Weights of a small mixture-of-experts language model, trained from scratch on English Wikipedia.
Size: 9 layers, width 256, vocabulary 2048, 31.1M parameters.
Experts: 160 experts in each of 7 layers, 32 dReLU neurons an expert, 8 picks a token, a softmax router, a shared expert of 64 neurons.
Training: a variant of Adam for the experts, 327M tokens.
Below are experts of layer 3 (counted from 0) of a mixture-of-experts language model. Rows are named router (the router's row for the expert) and show model dimensions 0-255. Each number is 500 + 50 x the weight over its row's rms, rounded and kept within 0 to 999. Numbers have three digits each.
After each expert's rows: "comes after" lists some tokens at least twice as common just before its tokens as in all text. This comes from a sample of Wikipedia text that the model never trained on. Tokens count by the router's weight.

# expert 139
router:479533523555482466473467554516446525551444549498502471514560563471489535463458473533469463570467523437406488504560450449473565453488466555482491479560508521539563552470539491471498443381450546556477467495466528457406517396492575526499434520476446564544583514480461540444554513535551493548499618445471462553523553485564528454525503537560441499463547581535458482544473451477555541434516580472494522528611452499563527461431445457579511428470474569527480578537516529407552488507448477542441409526518408500488464462541557450519492470508476477596431608584540480610509425525388498406527572440540524547519412496444643544496615556564550573518450419498552567457539435499506469562505470416548538496459503507396564522524461526480460438529473590591442544483506458537432575562519446
comes after: "re", " d", ".", " D", "d", "y"

# expert 94
router:470489497566468422495467458579435435516494437393497563487497459492532494612472441503458455504506473522454437405480502434520469589455385446485565482477499585434567520493544491539434565438491453486463465494529483445450475544489515459483507532533482533511506560465453481471524469475534469465549440460498476418529464522519490526520588509539475482574482498450493621592453524526466494428496612528535484558565500463555546597533459385585475502476443524428375490534500545520492492504478410534483460534520423587547518590482383470438416559562534468588472531481548557485551493526437487478545575490536523574584518476391580592599563609556581520452446513478550518514439513474536477570551455416522499494574480488570513475471617474595488512507444513498489614494526454459549479556585495
comes after: " a", " an", " |", " his", " C", " H"

# expert 56
router:479450546472437499482475586486539573527498510478508503489428554494479505511569490459502441545596527542517525497468460561492542561476510479640504454580522477447503484479522457467445435557527472591494461459558552439498584592542558591519551552506558512513513474581486564475513454451576468439486440499379500557532429476560388528507485500427491497540512552508499571551610588512565565516533525531494465517461459534521438489400530462551533448520518552410571599527523476514457388514435507497446514587553460517442449387568528456475521486538578475575483507448516576450562527588457506537514485512511501572485610481655468394510566492452557547547470488452392530550480522477445512552568465522563525477560511491470566552477559401560548486408581455420536480523495563452443496513472442
comes after: " ", " M", " the", " as", " S", " Ma"

# expert 89
router:525428544424490499387542458490492514505558535550444485517516584460512509513572484481466466521613494565479457497546510531503530530526521506535537468442586502540513511537525535406583507430569517562457462438541512548559576541546543554474469454479418405522513565492398421451545495497489535530524432502518495556517476442520530472408478457515521539539566588528462460558460405554582556599544555569489589536502502490523595491479513400550465406528525550480497602543492506455458532535467471505472537617532457396396488400584465522462548416525596423564503607584478483540541516564500617422546460516507578562430527421561600507445579557460520514469444524445547482448426474492494460525512501460475513459543489450468526525524594445468418514447488462538442469514553510570503531452524423
comes after: " ", " K", " E", ",", ":", "k"

# expert 12
router:446517520513468447458497539579418459400462491561490502530440547499440515481429448434423478530460444484394448497493398412468550527485408522506547469403507421525516524432571527437487563452506575532452460464527497628449504550439555536429470403514446545502501513518488492518488564456497504462518559513565528506540515513519570535432485502560419504500458498561513509535530414487556524481512514547430517517369479450546377444510553521513578393543433537590468540539528488414465546530479514493416456549498428467556419443498423486446552416503518489495422470413544464377514450524487528485550507537501521478541549456511561582500454441526569504512488458427521490455568498429487476547491460430606518396562520456452556498518467457416553493452474413419450533496587593603498512462530424
comes after: "s", "\n", " in", "er", "n", "c"

# expert 76
router:480468485546479517497461600540516435501513528496424481478516530488505532503481527488533561497501504523470402433434470496462563432522421584583530474555397585485529545484507461483459556490614582472429412453508452548473497471507529545463505447465535538458623483537458586434507598455514462478445454471455469623554543549532413500525538495469432518593548479482537588602601407456511503470568561538525517520489501416563426412452566476552508503525471525437537509586518520515486444576468521550429491494626474482437484446550420428497507519548509428476520469466572556503506490441446493562538497501524581548587554414508524562483510592521568505550518515560532518617430559476481454595463467386618519547515553511462574545528497439480614468541521514495465496495509517520498530568446424
comes after: "ed", " |", " M", " D", " di", " Di"

# expert 45
router:474480493512515559447441528502548465529521512463437488601415506461475578519452440498500471409447537498490470496446500562463433557484519503605550522546578524508469442506548505590444411455535449534461442494550507423470558555498573536450502415437471492505459393571561606484540478486539517406557400453474452463524433470561384485409474440551497540510450500482457489476418491576596611592490499514493473556480508511482473457449474468492472460536478453424542514453522525547443548481493534528504518510565499390537510472462464604557559496548570455461446463514474528424481458573464446479584423387535471590454576524523420402421535539492518505546424415533512502575453590431498443524540489588449517511569493472505496556418503449511365499453553519452498482491491506450459394464465443
comes after: " |", "\n", " ", "S", " E", "E"

# expert 146
router:471519469532395458495480500467508488420537519521523509613472478448550473495537456575491493578508543488453467500505467571508387507488494508496558448486611524517542557460541577466401491504506480563464504446521481585480451476474553567477449494509462424588487453423494490430514486516406591561552438510626418503529490486522616540530454483517498540537463587599443467555441384588579535482507562570460439486537476461410485493503486383498527489449448522444438593516532455460434527525455454488469420531538420447532458525471485490432563462499514518548442575499496500452532436484518520416516565474568591522437574400436515539406546468554471436532465485454616513441453452498404418459499444482505493448506504484420499506496471462532480486447361393511477468500521469482449548438547422
comes after: ")", ",", " K", " is", " was", "y"

# expert 27
router:452444509533491524516503516516529431507462520529437487592578429533457575446569452480483451543485560587356476546505442570557407465471436521446468489430589544481548471494519450444433572501483548492459458483576468449470514451474524503473553545506542416519568505473433424415536541486517577497528377540500481573546462494505395512500517442530458497574521474526455461520446565528532534534550540491438447510533494484550409458502469439511539472536428612416419444524580450475464493484492555511424558435487518497599440514580493530449524494526469506441524484458548548468540479520408539487515474515565591596483501447482436459502541541522497418523548491515586523405512440454507424537503464472585539456555528506470595535377429504489444565465638456549426536471461481530460590632495445
comes after: ",", " T", " the", " of", " U", "2"

# expert 9
router:482444604558484498486422531416446396526557494431470561503460523469496546587523517548455485476479547500484501394493467560437429466487457526457488546483474516599521478498564381548430464450566622475427394485504572544471507557402589545437513423521489552451492392440483420424526489540534535464621488550549512450540472426534478585517497486531422539484567438518489458494513448499488558606457500584473429557567524474496570538506523522507520438577531499564533534443513539528539532369427512486504496535528454371449465558526462570450485435571464474524459532553471561493549446518494471574547521418510445559508485534486412473549423517539547390456473433576504553492495481513540562565490471550465538381536506452481501488496531520395451486472477536567550529484538462540493414487495465
comes after: "'", ".", "\n", " in", ":", " con"

# expert 121
router:440508569451456494543491549484442563551495538476610509556493560448488584497518482472515508506421564613454426480518447590511444484419460501429543544569540527375470455445489560519459459541484543486445427490546593464452514479485520529439425490515466454496507486468451462460542515579360502531461509458514469518520551536485400431597435428509505549534559589551465493563496498491546482509538509621474417412511501545601442459447573393444491573506553557465422488463505560472559466540467535500460552466527456518492512477524430471519395481566626526549475553445529532547511489582456517402525497511544508488541454443453419511524594477559554430551461464445568496422511533512560447570506449442621512567488512480528550547482583443608483517469551419481451493503553541454498530472485440
comes after: "\n", "s", " in", "S", " of", "g"

# expert 42
router:459472527560531461403486577528419469567525525497458490485451530510472539436528432440442477548526445530485451507553416499518524509536582428520495534531509578499519542515556440429444470492526601624485458461540555584427488522452497522638539500484544459541496580438448506473540473468491530496538453474566480486533500515531571579415509506549478544554565469428471501571443439544475578450532578571450437476507500496557464447482491493541515474478494478454480504583526471411476518576408515514445510439492467412638412581489441467433581477510538497541410517519442538557529530555491376381543442530553438518454438448464553537555553529537566509571477478520523555420534483547433459526534444459505511425537521479486496573454458498648510492446513417554466434473514426503448554627563465
comes after: " of", ",", " in", "ed", " O", " New"

# expert 60
router:440603540436478387544451593542513455476470490485506512446451477521401520454556503564455459544442523552525483429517508564489541505443478450537569503512530473503516472494495441451516481509548475452502409494524586375467586536613556509425456449467501548552478551476409423499515465435448385455425544508565580555509440583537398501519492418570507516552497454510476536560510511492476485524542496568466488557479472552581435449441532481480503448563539471566522569481546535474504520466482576506421556461465468548479509443564458400469463459519544388469487498519598485448545461546400565548537413473536513551481474507512362544554521489535515477527470427482456467393459497460631453508508501486501544498533525442490521559503472412471436482475611435474532492457618525487425390512545423
comes after: "\n", "s", " of", " on", " St", " La"

# expert 136
router:465456521562521401572494518445569471565507529502559467518470558478466473524573492403444463590573496602391510458535427491573504489463436478525508472415555536460516651430493526433551559495524479403467552503510493458462511502476540441410503518519540453556453517460521594461508464522409403540566536495512506458500409492528543505468532478507451560559545453536458490486472519443506528444530550531471512496505462459555425470443563479482532481514397539482462510548476432460524450460558386518480530621542501538488486557514506440475484405446469521543462536498569441591579568531450426419484567462551487488496546547571446560513547504581504529572458483433455572559487532444595471421584535467443563395533578511445606508486506490603466483483437468552416531471503513478476569585523597
comes after: " |", " co", " 0", " 1", "20", "y"

# expert 63
router:469469559508481550647443473420576463569451560416542465439426550520462508540577446463462466521564530466465483548536453527465608475453433492618546497577577473464486557424518531440593442474528396463513475465468544505433592460517517485429429542448491461538518445508412599529518526605457488509571598499516539470529474484532456471462430444549444579558583498493496454585488563504472565558537425485600485528527472470566480451481532497533547400569438481495512506483529606457565520444454447456474439552544442519512619483558471447473524427572449439462464475466537475411453432460478490472515448348532473541488494540548468516492487513490483517511507435534421562432505482448456428561529474514452512446541508507530496501508447484486457430458534503556440577489535569459426448410534466
comes after: " of", " to", "-", " from", " with", "ed"

# expert 51
router:508513536504455463462467475504497505533596532530417442585452479449484537500609520469469498514575535439527436430647537521563573581460510534583546522465584447433557578420545591555473448420562469596468501518540470560507555481584549575472471461455422504558509482460407538427520470518436516538501447500537498469514448512554501485422491406552444483447542561514462464554509459548501528473458538467465510508456468461511556451434534420554522480515359448447556573489521474438474539445479488503465457521507458480533592526507565457508460484482559388529396510552531567595519496557453486461478461552508620525406497463537558559425602480406544590522415497404456541564439568471523488500467536506514491456417521479479535556461425434444479478442433430546465464502581490523506462502543456
comes after: " was", " a", " is", " be", " as", " P"

# expert 107
router:509534550427479469504457536547496504448550572497557495528405522485422520544454469497474502507424472522427472478506420404521468451466434510570496492476476482535535544496569504449531487482540522499457428458561447452488577492443485544465501403427488539493464452507416423576554575376435476441436384460433495458527519489574402467551446460515434535548543472587470460516476563599546488519529467554399486487543515437598433579514538421576516496503544631444378531500500597506569481481547530558509531540547483443427495467608464557499461449513559421437453498476552478496457585438463566509535548437514429446542472430593454476529505561488596479496490511526448521536502505464466556566407456472586524446571547479563518494472446461483447522466574567547429522496513493544483449597471414
comes after: "s", " I", "'", " mo", "tor", "vi"

# expert 137
router:492487488479455447365496469560473462479489466509474612519488484475483482571430493450504514502472437562423518548471423441514403438396478510400487515432575526514525427480579541520444500397522506484503489471428555507484499506442562420532451465521547523584479430416476495506506482536560458433507433494513429478541443506547443621533558562531531484518377528542467431522480576551548519500482576513396486455434444472472573602512547549567502435527553478454493474585510534556510468571526547510500445389550435506562546534517477511420483425564433459555509533445506532388544459560459555430510521482505431559525435480552599485602479486517542409487419432544589537471433446511523550436429482504466479500550542466610470538466516478574486452478559558600483490446460549441459482458541490
comes after: "\n", " the", " The", " so", " and", " A"

# expert 92
router:503596449506523529531490514554481425460458556551583525449460607516469449463499472442489465525498538550409494458510435387498532460458475437483518506439511464506533440479577501403567573421487593465411450470490506500464471452550592542479463452433418515567593468518564546479544468514553473465524439445498439548510527404524528512493457537535398532535485568526460451512559501444568535536519467512523488529458474459503449420522553590495516427631477487471379557529518476382439503483453524491441442433586560330443570514514539461461458442530495506514470532546564460543571547540442563429539477423518498495494490461566494449538566547553551538503456422427566576389452619422523535501488505518537534503586508533466526563537583547463476439497461509552484538468436519445493506468555456
comes after: " the", " ", " of", "ut", "f", " ex"

# expert 117
router:464507532469482413415425469434459492524449399432399509541455465426490508486514484496454457495569567406505542478507525510551619518478491568536529428558468510437494509540552440421447445505511534586548470445576600500401496516500529494576489605428497553554485475441580577440546416518490482493469604450499573492565500417525485511518437481561450548457538519375508443594480572491517589517526546490503487506565495506472519464415501493521502455532474479478573585582513505464478527444433457472510430613552501548447551449528467385451420471476476458554432524549513462470505444560501414473542464448500476458459543500544615463559550424585469537481455496539418511477462484440528551464535449576473538515487495451413504554469516457542530389533470591567510545519510503421425434474569546
comes after: ".", "-", " d", ")", " list", "br"

# expert 125
router:483431481488471566503461563573547457591558489527468468490423546491457519589548488498487462468509567522560503536523438584559587588455432516541536517510567583471532549458497546487379479495521484553474562447603570511513533532401575530405485595449457491566484469465508439437533437516572506565577501447550486502558507584490488482582485451568464450542459586448499509526444542517564583432548539469571458517525448534481576413431488460516579441481406497424431582550551522443427476445497481568470482594461488447504537552544544502500542518590431479516475517529541585480481568557465491455475448447552521549465500559571411436458471479485521504541493492606526569435469412478433417443524480565548540441539464530476506486484513448426459420451527499428448549494416472413523453440477403
comes after: " ", "T", " b", " T", " end", "th"

# expert 109
router:450503533570487445547473474548505531473499566519486466566575553477466525449472494516501532492575435480455558439526478456453569442422432571585477465516607544443553528417546474477539556410437435515443503481558506501505411546487549491473450397461498497516423516496461575532527553463444404467467472480547492572536477521539488412533534456593474587515555555547472518583509457503591458492483590535439555466467504473520516438460522418507478451578501512479527570529541452470524447516499493529463452585591532472561440438573474441410516539513428497617436553530517553511582494530546521390563437466533652495495593445441528511474591545498536463499388511450540526547476561454458423536560479413515537581513541512467561548449559435590466427478530458504465464501456513559462606531530419
comes after: " |", ",", "u", " and", " Su", "im"